config.toml
num_hidden_layers = 11
hidden_size = 96
n_experts = 192
experts_per_token = 6
d_expert = 32
d_shared_expert = 0
hidden_act = "swiglu"
moe_layers = [0, 1, 2, 3, 4, 5, 6, 7, 8, 9, 10]
router_score = "softmax"
normalize_top_k = true
routed_scale = 2.5
balance_loss = 0.00388
balance_bias = false
router_cosine_scale = 20.0
init_std_router = 0.0144
lr_router = 0.00121
num_attention_heads = 4
num_key_value_heads = 1
head_dim = 32
vocab_size = 4096
norm = "rmsnorm"
norm_place = "pre"
norm_eps = 1e-05
positions = "rope"
rope_theta = 97200.0
rope_fraction = 0.5
qk_norm = false
attn_scale = 0.177
tie_word_embeddings = false
parallel_block = false
init = "normal"
init_std_qkv = 0.0509
init_std_o = 0.0441
init_std_up = 0.0509
init_std_down = 0.0
optimizer = "soap_variant"
learning_rate = 0.00423
beta1 = 0.95
beta2 = 0.95
weight_decay = 0.12
lr_head = 0.0195
max_grad_norm = 2.0
warmup_steps = 200
schedule = "cos"
final_lr_fraction = 0.0
batch_tokens = 131072
max_seq_len = 1024
doc_mask = true
train_tokens = 643000000
max_steps = 4906
dataset = "wikipedia_en"
Below are experts of layer 5 (counted from 0) of a mixture-of-experts language model. Rows are named router (the router's row for the expert), gate (a neuron's input weights, with its number), up (a neuron's input weights, with its number), down (a neuron's output weights, with its number) and show model dimensions 0-95. Each number is 128 + 32 x the weight over its row's rms, rounded and kept within 0 to 255. Numbers have three digits each.
After each expert's rows: a language model's description of what the expert responds to. This comes from a sample of Wikipedia text that the model never trained on.

# expert 51
router:192088135091164165148149153106135136138078097123129132151114104101144171140126111086126122135094121105097076109088177115153107139127149109156150050163064085131126124120111149123159146151140081053119159063121080056115090140113127098111084137143100127178117058137089120123091176126071182095
gate2:173176158122164121195144107125130127137123142126155105143073102086111120138157139167115121116097145103045125166151192111141116113108135149092119114131070136151156163154107118111155099124137119121120122114106104101016092119059130097166054186144175156104207100090097106113097124152148097125
up2:100132154149152140147105116083086133166195150138139165074130171102093088132109109181133103126148065125168155184170068121104125105063161131089135216150137074119129125126116130104116103090131168142149113113164177165137068111182161179093097117177112116097112189107131166103136098115124109111
down2:147122134175155075160112141127131132124110124105130121154103135094098148160087146153097083117123154144062137161180100139118128129158112186065136123110136128181154168134150089103162145073117134124187065153114129135016150140099143091176084122102127171073138170090101073091143119132157068154
gate3:073197161118123123147065106106153126109147155194105087101086091097060101156093167171106126141110116151075176146176081139056106089138112125078090137112156103130111106111120104117111166107153146158172127096149132189150141120190155105160106096105149154113138154120207153136141089121150092131
up3:174148160147171112109099132105134149103105163100144144181119102081129122179100112121118098191129177174046147117119112099130177131166084134090110111176094012146166161130143124097125133145104140077131128080130116113158128112131109081088107134116171072147197106163106120151099137072137156146
down3:105177141137148098102094130091122163064141136134117117104112080150105132184114134174134147117105094173128099104163075099174121169104087131079187164098109080164140113152158125143113137098104181121152114077110143145159096147125074045151108133097203101139160095117212147112124125092140154076
The first piece of capitalized names or words after "the", "of", "in", like Los, New, Mount, S-ylvester, Website.

# expert 28
router:126101161136126073157133128128140107087143139183112105177143053164158132133132119158108101197084143135057117102116093061118131167118116140192100155112087093136122156103094155140097121129107113051141088119081171088108152138117127193139137085163046090113153115124114109105150186131104142086
gate1:092149126139103137121141184096146096232155169125102137154087123126085167100107110178123178166055109101137099090094093133080088191144154132168113100152151104103094168098115107094134111153122159146170157114155126125175158123132143148184161144107164129073095132107135207111173119088130097149
up1:191092155148119117117171107191146200068090071128156168115194144120155105120130118107098116102074141093132164148179129145219090142148109128118094083130141120106099108124167079081102110142115138110113129119133117109110110156139101141058145103065114153123142102199085062157121139107113126135
down1:097123150083083189122108131127146121083133130110188061129155160111102076145162101071104171163134093151147154104135129186143148133140133144119046111152067109111122157175117140120129138114189140098190166093099153133139175164135153056140115065141117161162158092142178133147151138138069143099
gate2:121129126111139148140174152126148102173116070118160043144084142139129139047054110102153117103123105170146122145130136108161148089145132110165151133168129169096110112152150104162175186135131067111095125196071092144130102130132154082182160100071175134105182181155097135114154137128104167156
up2:151112149135108084166097052077056149140190143127154069134120132150123124123131115122152107136085165139085186142076114108111100187167169141113134110130054089148146123157082190102117120172104043149129105125131149110069161126081151153129132102173101140175124171105156136126130125152109175114
down2:138123093115153203162138159137096103158175125145070128088138151142140126179158095096093179171141092130160127070093093086166100166162130180131162165116087074141111097090122138153091111075114190131143119155092124080095185067079108105151129133097173129071157163104118144182132127126146130119
Word endings and nouns in sports, military and news text, such as won, announced, elected, Road, Racing, and the pieces of Comm-anding, Gr-ound, Associ-ated.

# expert 4
router:140182102134137139120155120099139140110163060133185123161139139122164131099086086123152077092141085154094176174096124145152135116136156102115179124153102127139182120151128095090183105129198109143066192124166100125141133073131107065150173116133105111087152076111115112089113080140077065176
gate1:192078074064201142124106139133113170113082135087158081147147108094163122101143114117148127174075138150184186116128151088158109135116146125152132136130122170188118161177165154147157131123112084139149097161176131061111118071142168071105157112167068093144161168138138137125093130171116119145
up1:180143113097162105163169152138194133111076164124135148134116117125071133120137087058173147153149130051091116140134045137110137089105119105032191119128178113135150145121129118124116142165166151180109127139096135154146090185100136099135074157098112162190131133154094121140087130148101156127
down1:095161061114105126125146237152137128139119126150103127164120087122125156104127058063149099102116145126142137117115134153149081082097159164101193149105139109093128096105145123120112149083174116107134120087083061121179167184156119117146150197118183121078119136172135101189119101115142142156
gate2:088097138183101117156126129065080131074126144189117092156159134073140085129116084150125090161166137144096181130143153108088115147015138116116115095158123151208155145185096154123100135097144087137163131103102156099128080121151125155133108120164139119179091140113126137198152110160102146092
up2:126163161123151159116137136111130164086129106144090112063106183140128084099104096151155132076208081069101108159120151114127096091052133115130110122101076099126153115120137116073131126159149108091083136131072117069095082171081135075077100140143148113131115102121171124145090054152092137084
down2:115139092097111101176166088134110114097076166134067110078134160111096131126125172149117120161127111096096117138116139152061167149097090133192157178128086085061156097149083116166095144178066120070162143152116135119091150136123166160081107145102154191167150144070100149114126179108124128086
Short opening pieces of a word, often one or two letters, with the rest still to come, such as s-omething, ch-annels, Th-roughout, ass-ists.

# expert 54
router:142133147106139141155153091153110119155038070124112095198160150074168160163106155125161140125082142139157072114148110187133138136117167085080104133171162101114166163052126182144109160165068151141111142147122129158147079138167077139111103136130079099123106139084113115125057134105101122166
gate0:131170158150125089159107157080167128126141111137108094106102099121103131087121105145164108100129135108104180115148153137139115165095058106123121117095155137136114167152147109066139146089159081157109136235097150102188151165117099115164126084096143160147173128133080095075175136177101072209
up0:130159182087192125178122226088123070108135112138119164122133123123124112151134119153177127062115077174133118120160150154140099133091067158127112129081163137131104134106174160106125126120131070085130126193110139136153106188121106133172081059146186166147157085125083137093129122128090107119
down0:210170116090066147141161164123109141129096112078059130137080098135131117126105157149119131087158145105115151154111132132095140152110143159096096110157120163087138128106109096131075153086094091172152086141092160146123154152120178105084158133099193145120109093184131217092114151127051177125
gate1:089117224158117147123140160113134100169177106112178079127171157113110078122124192144070144059167093120148112127149139125203129116089099160154110164153122114127129152131089107101134166114175186142169100117090125116106142103149152134135128066114154145142152087148112144118132163127052071072
up1:089123094130105089076096163164095106134090098089189081099093139124146123094130144119064109137067101109136140110122137151114055128136066084125096067062128117153147095091081098122108141118133156075151141154139072121142112109129143135149132178084114106103174107122146124167154188159185094067
down1:118083116130154181150094190099138154170145133144143093097145161129144163133155108107116122137067109184185133089072096110197136130161160126150122113135160091088098145133135109096129151142206120179149109173091100135134052186122086149169112104135159124156106182133093074129167152174151081158
The at ending somewhat, spaces before numbers in dates or names, and syllables in foreign or Slavic names and words.

# expert 42
router:205150119160118131159134174178049096141120161154088116072154171165158110081117165200137096057086094090143161109126089082149141141068130136142123083098113176148129131124084089093163108128133135123094158134154120143082096074099053094127149142115125169138142131156157129124101113103120134164
gate2:091087122108068195094094112171096088166195106154129180126093191148082053159076141121102149137153145130136125123136132159127141115158094081144109125177114162115139124167100064146126175158109173156152117131104069075158101131083146139159149124132173126056131168121129163158125152150161106106
up2:168153131167203092134110122127154153107067101082082089114134043092169174105195148154148110118132125125130135113127104121142120134113124184084079155109111038117122120081114145136101104084152124063127137108146152175118131138180102165094093148084080181159123110159140093109154105084130159140
down2:124089077156165117107150117144138068152118123123136138125191130057108132140171084065135089091149104166099140143134103121075132161086134087121142138101115182143099150061129116155140129097179162150190198163120102141166118156135140151084163129099083193140123145110119138166131110094189058159
gate3:103160097144119086142144117080133077112111134166113106127182159124113096110139142102137151133092166166129155124107123125166154084135131209058094089134121162132096124128151201122138063101106112095137105132138139115145123115115155076109175077112147139166098088101147191110123067234149190140
up3:168096152113153127133109125147171171100127102137147109170079092088161154135132165105066089115167138086159111110181096123106191087102118172158090148112131184112150191155116131128138116188104138117064123168126107148125085165184084142143107116117162096106149126226154134136121144077121073170
down3:105119114049183085142120117159086115070084125126171140127095124115054126108144109131130107121152151133160117112134136113175114118067115178101113138154135098170126170148092172121149165117098091188150133078146140156187150089184179157149140120169131102106087049078128157133178094144076123108
Articles and function words like the, it, however, these, commas mid-sentence, the ideo in video, and markdown table separator rows.

# expert 45
router:205150148162123106179165142145119171156129152137108113137095158129193150100105134041150141117212165075126103102083136149187135141095113099099079148151142188155145143164154156146109143151149107146137106150120064082107122100081109145104143103176146147196091101077143128115086123120138169123
gate0:089122136151075158114178143106146121084108195106117114138168110169134162093188152128120184169139093170108095146162154212066148137181116153149071095142158099136077137092157088085153135116166103060139094130112132109180146116104140114157161122171140098126079116114092119154190120129161127161
up0:134166132061130141150173158150088124076145162117124132091109112112140150095146145173133156110140096147162062129084092085114091140108123143109116165143141108122148131090131128063090156106117111122128082100086095063072093085054174065170124115158186171099150130105147161121121148089050122099
down0:118181170089118099119170107107136090148087134144106162153073122179136133095124177153170151123103119069093181117150161090113075100161069129116108153152056133139125134140086130093109067204100093189129161117165110154166163146156094146115154188111142121138101106143160102089135170102169145092
gate1:131126129138142092144067091141176112104105100147132138052107054085115150146106126154149122142177149181167146147096130100131146104119134102104122149117128121141165195175130157127131172129165212184105168122121099099141179159082104152144186143153140111100173170160092106086158118039143129101
up1:138138098076097140117124089135155140089119163099075139160132059090138129141115093153170114057168109123158161126134069114153109103107102129117136132142091138178135050102131155158132127169169136181150138098161109079112156121161149152099151129165026161098189105123081181162187140121123136128
down1:151156048168095127145162173122089103148139145166097137142129174091138085157128095132149122141168135115070117196118138180198103131127137117104137112151156115178098143213127114124151140153124159147119153127105067131156071172124154065115151063159154182150147105134083132130081124092140105187
Vowel-led second pieces after a single consonant start, as in c-ard, c-ore, m-aster-ing, l-atter, an-al-ysis.

# expert 46
router:196111109065165165129123143128123088125135153182105133080177175157174151099102102051135181077126129155161067100109137107161125121073115094118075148165077161072139196125147110123120122133130138176114128159093089139158137099083192133142105115135142106129111128106134100101139089183098171154
gate2:125098134115150124190097071106114130128071104116155157118164095130117118141214122095050042133130096115170176168168137160136121076110123141134109142148134180095142124132122148123155135126154137108091158086094111108113163122094143177132156094143085050196162155155180154134111064122124129155
up2:138171098120150170083096154170085107099137150118107162142103092062165191139144135153179104192165179170149083136098129105134135138118164130064079104149134105177115068165137135171084120136129116110142140111124091138121092141161138152107080165154151157087094199133095152064150139085153125179
down2:079090074147112113193124119135105141129108129102177130143117140133099113133119106121128153139118082075119063119090125127108127108085072138069179133113165103128081117092117110180122100192155189165137077119095110160170095086147199113154140082087080150121157184154162102124119113177149189110
gate3:113174105162077129091134095128137143155087170109101101092143123137109124146039105162152188150178063191112152081068127080126107165152133100140126136158155128118103134125091149150114139136154100133148108157143129185127100149178139139100142132108152169099121122141163137208220116054135156138
up3:126152118140158076137156065142133126126099183091133120151132184180095087152072104127197197160120099128065167092115116100134160159103161126076141114133107137111127171133159148157133123152170097183144109146128151133143123134135152097096108179186087073145146062077119128118182156141113147195
down3:158094160138130131197124076115171147137098154087113130142096189125126170133155068064165161104118159168054180145086136099093102125149092052107133125126139155123130185153100123121141095197166103118104134134117121113138088137113112120133129149112147183212106082083133091178132145164141107105
Second or third pieces of proper names and rare words after a first letter, such as Cam-ber-ley, C-er-úndolo, U-pt-on, p-hen-omenon.

# expert 56
router:099100082109086123196166121141149050154138132152129163184121065222159069148104155178185084167115123120172142085129121133118081107140147161156138084110153109149159150103139109150103090166142114123147096180122166159105113182129116153118152153081115153095108168142110124107173078125168133113
gate1:144157128148095098117144106132123158089136138144159180066098138142095111129129106081116166083166125204128112109103139138142167194108148142129126147105111118139127096176106137094129155149126130175101087090103102099109148103092185118095173190076161137082112165255097123123169166134156119089
up1:167128101142129161111089139088120080166103208137125139175112098117142137141096220158109150173101206150141094128129164125104093125158147103108160132097137120163108157097103139094117098131102141132096121105157103095130154176128153150047183134118070163090134095093142104178116122079146176058
down1:130129165117158132141132110123124138114135192103090087165163112071141097108120141138100085088108031111118145118124119117092121144040081099131218124154117104101115161127171109101133142149174180171110077102122074137139145154106138094108053138119095134129108120135139127122121116132182184049
gate2:072141151157128120115114171118135121146135207131147092090160173122137121138149151054121137088178141134146105130153132176105184155104052058120120084113125139142121087070129105090106184118177149109126141128123117120088162138094123153139102118116145110113126158099092079095143074106028191121
up2:127127134072137194123137143180127165100151052136127116140111141116133159103113066142123141090065120175149169131081125111104086178143161174115173156170071101185142148132097131168113077157122106172120153097158113155149107159168186072153138115143124190135116164174184188126116104153120129146
down2:161109102128136082125106069095153117142126108078083133162076130100100149166167165137142102114139134116126136167111185182160111150129114162170105212094137117108112060125082124197126111123135116167137111069122192128149103091149168139111173143180186151150169180152150154171103102139125179096
En dashes between names and roles in cast or credit lists, colons after labels, semicolons in lists, and table pipes.

# expert 7
router:072086122080121130141181128123124149154123116155129141153097141152163068107098167054159133085115166106124090124125072161144137119190158062143107133177069162130086152101168129096157123074115123142099196099110122126162145156127090117107133059145100168179103054113078132119124130167099111136
gate2:161099111122153129137173137124152126090120132131141086132116076063128128149070122142124108221125134166161146102086151067101186158127118191188103130126165104144141094059130160170133150136101127167131086119127122147179174081145094149133203095175111107106123141143137168119099143106096207124
up2:126148142148076100110127134127054140077092128106152114100109057140137116129159134141078133125126138140152195173128088119079075092131133129122095128146172143082127171137169100054136086137133102082178110146097109111114146116112159127081126159185065104087155109095070077124085048153149124140
down2:072101118135079119160120136164076062123038142164057116152095147165095146089121119117157121124084145099147135108126134120112097105158120146129139117120131149092173191075123180158148155145157150124083133142183188179104186130144099183193150132108149134172069111136110114099103107114103098106
gate3:098108192162106091114132122145175067117175150127161168103112181155134110128169063139135086109118095088173129126112098118154077133149163062149145137136119114175222131088141115131073154185146120164137144130088096147113107126073179168161092159135151160113145137106065129108112137153181105098
up3:118186175114187082028122053081100117091147124166121110129194130144105103095144140119109110154088115049116134152126129149119139171140147083188123093135115116199122114124113111169108071093149121140141104119139144144141116142089147118185125136130076095117067138101142151087109132111117194106
down3:152127103137109093140146098058175142150162169141155093176104130103085150145004085146161071160138183134097095181177111134117174118127128133133131052077128122164146114093178110101149115157141155150110119157089110126147107130160129146108168119142061101129105130146103111128153151117134074178
Single capital letters or short pieces starting proper names and compounds, often after hyphens or parentheses, such as McLaren-Nissan, Co., alternate.

# expert 30
router:196154114171179132161132117065072172085056151128218141133136097033134082160082107090130100168135150139119137083138129080079139107103119143126109135147138061129133076085107124170162154133163071132130084151100115124097086143170134097125136117127122120106148137155106115106119095106149120139
gate7:132149133145154123108150094163123184129143186092140137171113119129097110072108153161077168188061155118164125104076161122169092112096108164108105121049081129146158141177130171132091131152165145118129129104109068124113109142182126074139158137140217103106109139107163122076119089084180119109
up7:125113176156105131101127144160181127120085171082133107182157139122135105123136132137107109165112127173193052133072147078141099095083137144169149164106110135158160118086099136151178118120133174083161178093107099161145079145140137093156102078135183123136074082055124184164102130098129093163
down7:094154112161157080156182153169121150092066145130092158174124075092131168157086174164150107073123087119124122128157093105176128129157118106114131172113150112129142116160116128143091061141076092132157095120165106117163096118103121185066103167177066081180121172118138088083114170131091118118
gate8:152125171141153110198143149125121130190100180119125129150114133132097127181124092163151107186153106156104093105116110087125181175135155125140132147077199125105158127122161128176088156131027070149129156141134135141190112140091114123163163176133132186113170111118159101150190182116142112166
up8:143101149133117125125110129087110080154119130103157071099045157115097105126114127128150124091147082151057080111124124135175107183147126126194098131150091150122185128134132157149131180148067110118106094113131135105175109130162112098120168091174086140104170072092201159192130181134124159073
down8:150060146092126097130106091152067110152154165153141134102091131126159107135144133100184092115098178083115137123142138043138104141179089089104144143146104148156122189140159111136120092066148116144147151155148155181049107183113145155150159131108092127147146143150134135191174163055101136076
Middle pieces of names and nouns after an opening fragment, such as Ford, Lawrence, Sheffield, food, legends, Persian.

# expert 57
router:093088123125113159172070131093102136175162147097148170170131085106081150123159111167112125136167115105155136144088105122062165139171128103141157108069047116148144140049112148107114130113106145115105132101146111130090115135150108103119114208123111154055167166110113058074075133093129127083
gate7:135074116154162165163175184095141130136106107107129104125085129119099102089149118115067167120120082186071148145136161108132098091142094135124115120083175061164119111169197096104126016123091197118137128131164112117152106131143161100115117105135144132189140160093152114192135102129138162126
up7:102174128133131119069160161149124079105115108126109128066170104120118161126049131107183114100139088136118099127125095111169118138113105146129200107092113148140106078135138220128147125129125122124117115149128159174149177170158126113164171171126182159107140147241127179175132144145115089163
down7:142143121056142098153148087146125138142125140189156111143111123123141206141139117088068134157130154127216134092137153111174117029144105159134097105122108103119134104191148140107091170083145114149220152114128117095130125089141073121116130123089109128160102110106083085144187150141145103176
gate8:174161171112099147135119135109165099129134162201104149121186127136137173100143098131167090122112165158147129213115128152076115099126119105083173207114070011122092127159109090128105110130155148117135146097157142086105124154156122077129136132164116057135147151149070107113142139141100127136
up8:088066098168172122108132172083143130103159185080170165164010117137100149155155083124132175147137134128145156119122113162166105187113114116205153165167159137117107148142132137101146090133105053142129122155100140156166151180123096195106153104114118120120177138090137124135127120101142151156
down8:089103116149107152141188123156176130135186109156143104107095174104185158173148118099086163134102107130118152147103129137087164162149097130084115123148085159103138160125150144140091218127170132069120070189107061099081064122138125093099095103163101141129125148149147131115162108200110075132
Words of quantity or comparison before a noun, such as other, several, both, many, most, various, two.

# expert 13
router:101128153171075096119153157111113162079082165130127179108165108147154204094060163126142137128100115106170098101144067132124139106179176095205137126127109080142141189094142110107137154134104161100133127133064133115156096140050134137087122109080124117159081147183147116137196127122117153115
gate1:101106147118106128144108107148152184113122150102124146183100075155134119199116140105136114169127165123178190086216129120031092162116164212134095110146132106180081161150102155107105133125150156169102112075126160145136123154115071142081151152093079139142122123131151106151144129157084134103
up1:093091121100150131153114127120167214131117128163121160147090124095152106176127163101151112148124155126147162090132085069119076162100104162133201157151135112124116143174164120173129143126145125165115089202146175127120090215106069150131118093145139142142074108128131145078160098133064199117
down1:101094072065115144157118168082144109109173149072113076129132120106155139170142101127127137108073138176154136070102131132128141052075153145136145121104166159122155090208071161123175113140120154124113089178133068130143122115162151079118179161095136144186161114094123079088116132157148107093
gate2:120137113121173116156140085112086164138158179163109155075109145147110124179148123090114081186146112101111126157167091178116158112104102103126119163155175148053141102112148073160106114133086131143161094133104133130120207108129130174108192148175102095096127121109118175112097210136098173061
up2:169171112150158151191151092085093143102176187100143156125146146156132132178119134100141118191161170080123111141192085179087135152181121103095147135173146109150124144123179070125140166157133150125135139085117132062090165125096182156142147111103084104090162111147121169127122189162086178119
down2:196182138127150086109081086143150154053116202110106191108086135190106086126133098110088151143205148117105128184163137153127126142132136077118122113102123148132098122164102135154151087086128066119107157096118117106102135130090153119143155126118125089169131141145133102147199118122154220098
Route codes, United States, years after months or Act names, and infobox fields like Youth career, SR, US Census.

# expert 24
router:181123165159130118134076147163161141135115167164165065112108134112180116094176141152157159127117107143098136057163137092117138083171083079093127099070071117167161140119092127168106122151177130139095107127099090126099120079049104111107129170141164173147084097178146104095142096131168095087
gate0:127101144088165143074057130195119082110153087147091112085150084172088129178194123119125110098165122181125147164139128155151163129064089160145111148158120184136131130103132132122117108128107133137089116199172151160135151100138107127190102046158136120161216108165128131120137148105120108105
up0:119187112087143138086149117127127105151139099123156105144116184137091070155113180106128134113073143099114214145177055094083119132170128118113156169164100131132095113099126136104181119118151134158176178063110147164152098137145144073090170127108174131120115149120145161218152128125125161184
down0:103187159088161176126104133051148128130173141092063103145153158082110091084161141049126139134143111114117133118177160144117168156165097117101107153145137157164104095134171208100151101161119139101124164105148102106159182133125142148151135126148153108087118159084137054079098142176162123077
gate1:104164179106154077062084134109105126094130074086194185161147115112076121141156162139165146129127071161106157088153123102152141170133120127100147135176131071127124174158133114129213137130114095134101158111068119116189111158159129100137154172079106108115136152130128095112166183108166165074
up1:152099127144079122152143158147162140101112111138152133118078120117150194101211155118126179127135147143151143085123105090115084172124133104130138173048062123142110121172152160095025117165148116141073101140146086103109154145141135131116122182180129173075129094161099154145180106150111098169
down1:148133092126080134119120154154160106111129131164078138130122164136180109109141178134089111154164157105061169123094140111121150181102113110096150141166082125138154128149089121141144096105125107116178194206121083096147071104121178112113157128119194173081093143075113087150172117146092123219
Inner word pieces and digits inside numbers, like oder, societies, mollusc, 1943, $400,000, plus sentence-initial However.

# expert 25
router:180134144131132175121149153138136120096104091141147170131114097175133128183122233202108123097090094114137072187124156194148130126132161120129090096091110101178103103128142126119120143147154157152101135107114171147134109089156138133074072108190126157112153160130134096110080047152180094137
gate7:131129089169152122149132144144126087111097134203095118101127097095131128140127151146117122144203117209070075163105183138111072098100112161136163074141105159107097103120076116122139102083098092043128120139125077094117098122145104115105157169157082081142143080112138076185155162126121100107
up7:145124194149079170126142132113124126144170146092137159107145179221136190112139118091103102077073122080193193134154091110075125152167130090148098160127146102158126163111183130106107127140136129154133154110131189168124157131127132134149117125076198145090116183153121195078142125150135128124
down7:117147082114135080149165109129116134126108168173163144121140152120130136087123086039146168113117180105140176127096108152140134164166174145199166166109133140114118138147072149151149164084098115073173128116096126115169118131165189090095175165099148100154098150190135071088051142129102149111
gate8:190115167103154097102136198110155143159114177161123106096120092166143133129128125127070102080149090084128130240081126128147089162083157159111106106157112144158117098122151120066094128147114134101126149134154135124105144115111069134137134187133148074101122139186072161155156126169162056141
up8:177107120080146102098127137120122129146101114116148087155166108163122073080128126105095081108140133082123141151100110128186184173144153124175171063156173156177132083092130160142083213164117198146120152138142134132159139098082100129133112125130105152092103146190085174148172094078162086134
down8:151119147141169136141175161137186152166163130146139130125155129167131088070081110181125133177144138157125119122137164101150088134123180127069099109142099086107101189138162177089137107125193078138059115117117204073108145126065134132125147088168084083132166177133137106098129110112169078125
from after range, the, its, each, and forms of take/took plus st- pieces, in ordinary prose (ranges from, takes, stone).

# expert 55
router:091101126121143156139092129162147151122104093099119121235122135074168167103086104105139132154132179161033105051088149128158161106159135091180121103159118129120089157082126133159176151182118097151113169106162155125195135141144088113097154105083103143171134120149128123133108117101067124149
gate2:083095108148129117113151159117168130168081145122160130147149137133115089123138064105121092164092138117136105082115101083138140132131133177088127172103103183101149085133165120152110140083146107109131156165134161147255105096133149158131105094187097116147083079082079104097141145160165128086
up2:156150149172218108190145130172129142145115122081110185096085216134115139141111071106082140173113093152076132071082112099127214111126106139124150112106105098151173149182155126138141128111137103091127099129158171148172097155137135091108111090127127150183121101135079166098153152113114154141
down2:158162134113105159108090112074188143099111118128087131114120112109108125166081119144191126085121082209150157161191168179119135157082130170125134104157146096150127127121186151107168137129073125115171063139153107152059112184170106107131156154122121102106154093087102191142183130116085126120
gate3:079166138128100110097177110091115150141103145107099119113188063131092108144142152185132129151049125130136141141141095133135128101111102138088136109110155084085086117068136086083106133074156145094118080120098111141166108156131105199126099163121171149122187182104179202118114124044111117116
up3:123140183136204082152104138149139190129099108107099178145113084124135118160076148139131119107095168144111097137159129143110163096123174164108114132109142096088133185118083136083177126099122206142154112158146111103069128153100139189150033194064156170142137134135161130128114091110114097124
down3:075164114169146062168129089146074121068082198085141160093097039130101159184139146166149135095108119126168094100132076121167137153151153147129158105121165097095162120063141107114147146132124105124124135171128071115073183112094131139114087195130088156096142110132132106153151121133095133112
First pieces of surnames after a given name, in lists and rosters, such as Brian Car-roll, Bob Bur-ton, Elsa N-ägeli, Smith.

# expert 14
router:182188134173180167151141138097100158114099166094104154041134116138138122137047115156138108115139117122123141116098145140101163187116128157160135149105005118095139141124122106109146083145093071069114137171112111109116117151132108091147108115157170128077072152110088114082110113166136107115
gate2:144128131099176127149166128153148136108122104104117132121073144126104186156135093123143209140117170133121145146102161086075158196187086124164141174110152100186162122150170099089119144131045110174134098123120222130128191144113141153105175142109161129139096102124138134129155167056099146114
up2:110075227097149101120131202190143101113152107123140057104136153124146154135103183136140107188121094078094113117089184100119153128118051096117149169122145132079123142132126165155150155084137160133099089096131125113077126135090157116116120128154175160111158112083105149167082113164103172094
down2:111077094138092133143161110112090108191067081170087090174087098115139213086157092150135186093112131136113142169117160138137117148131105168063118121168149146150091113085168184135129137113163160207187107111141168104130099121116101138120109181117117142082138126084123088160114153081142126115
gate3:107155095131080144135082163102086135209122136158152105119210153139151145101126126101145155134174166080126150122118183142189073127139158107096144134132145136097143118181177087109073140114142138171134132162081156187185150092110174124048141124067140099126119138110116121123158105164106159074
up3:130074153100144058082164135172166121144170115084128182129073108135099123086128073086083162144125132095124137151139065158116154120170140147111139100133091143196121140127089138089112085141160127164076117086117163154093108147127063117147121189131117164167130174139115180136099157188189115161
down3:124096127127230101121138132102124140145080189125119102084156124108178163142133111127099123131106106104149128166146164172101096073098058144135070103148219100138121148098083104103136117064088137091155113144119101090109154098143151114108159130110114144124123083183178111113111137035097141123
Opening or middle stems of Latinate words, especially the piece ic in pred-ic-ted, superf-ic-ial, sil-ic-on, and starts like ex, compet, init.

# expert 48
router:158145184155095147148108137158120146142113109074113061177124132198116131115124110143160138159110111089155207165191138119141140107033128158103140164132079104110143100152086134098156114118213132135113137099120096093048121119111117098167068156155167131142136096126133127077147083129114108095
gate1:075122100098124144125107173129239095097106113163075122192098156116129145122089198119134154138135157121165150085139137152136116118151188149140056120077215117120114103056097047141102116147155164147113117124102150115118121111149120109118128125142108134165097109168171113124117118108118074103
up1:091116074139175170071151105159056113137081113140161103128109118146101155113115097224095108170195097162087111135067130081157140068133088103147197129113131070145139115122140108138143130094134128106138156136129081091142149157126138109085176115118146126108156110120123086136181124125109193187
down1:076114198093108158084181173109129145139151115112095136104123082133114145147124156094118129091064143102089050099085131153061090118162089128168135136150107111201088122137110087120097117182091161110161113126120105098134146132155091098138183163060140164115124142145145120143109137154157206084
gate2:151171133138135081129085187085062165120141128068148153067174130135140105146102163126150179171050128107138148107151092118116111167124114143114153082109128102180148177162177122137185140155129190164131082150113132139095091167142164127103086115159169140148170096150076163101141197137109147138
up2:170101157160086112132158171073139119142163110102114093104154076160133114185139116120125124147117141062152135078138103130120142161152130177125141123070082152153156108165148173133201174129100191168195113178099146144101174180142062162120095093153104151150127127058161136136118169159125160138
down2:166107131185102107118122090166161173147119190149134185158062140145167152143144118130133070168178134159183153138151139132138168137102126092141097103097117138154162060095154100149081145101071133141136145098122181130140066098159116105181082113120169135171168175105089144104126055140113171151
Commas and digits inside large numbers in census, statistics and tables, like 1,724 or 229,850, plus list commas.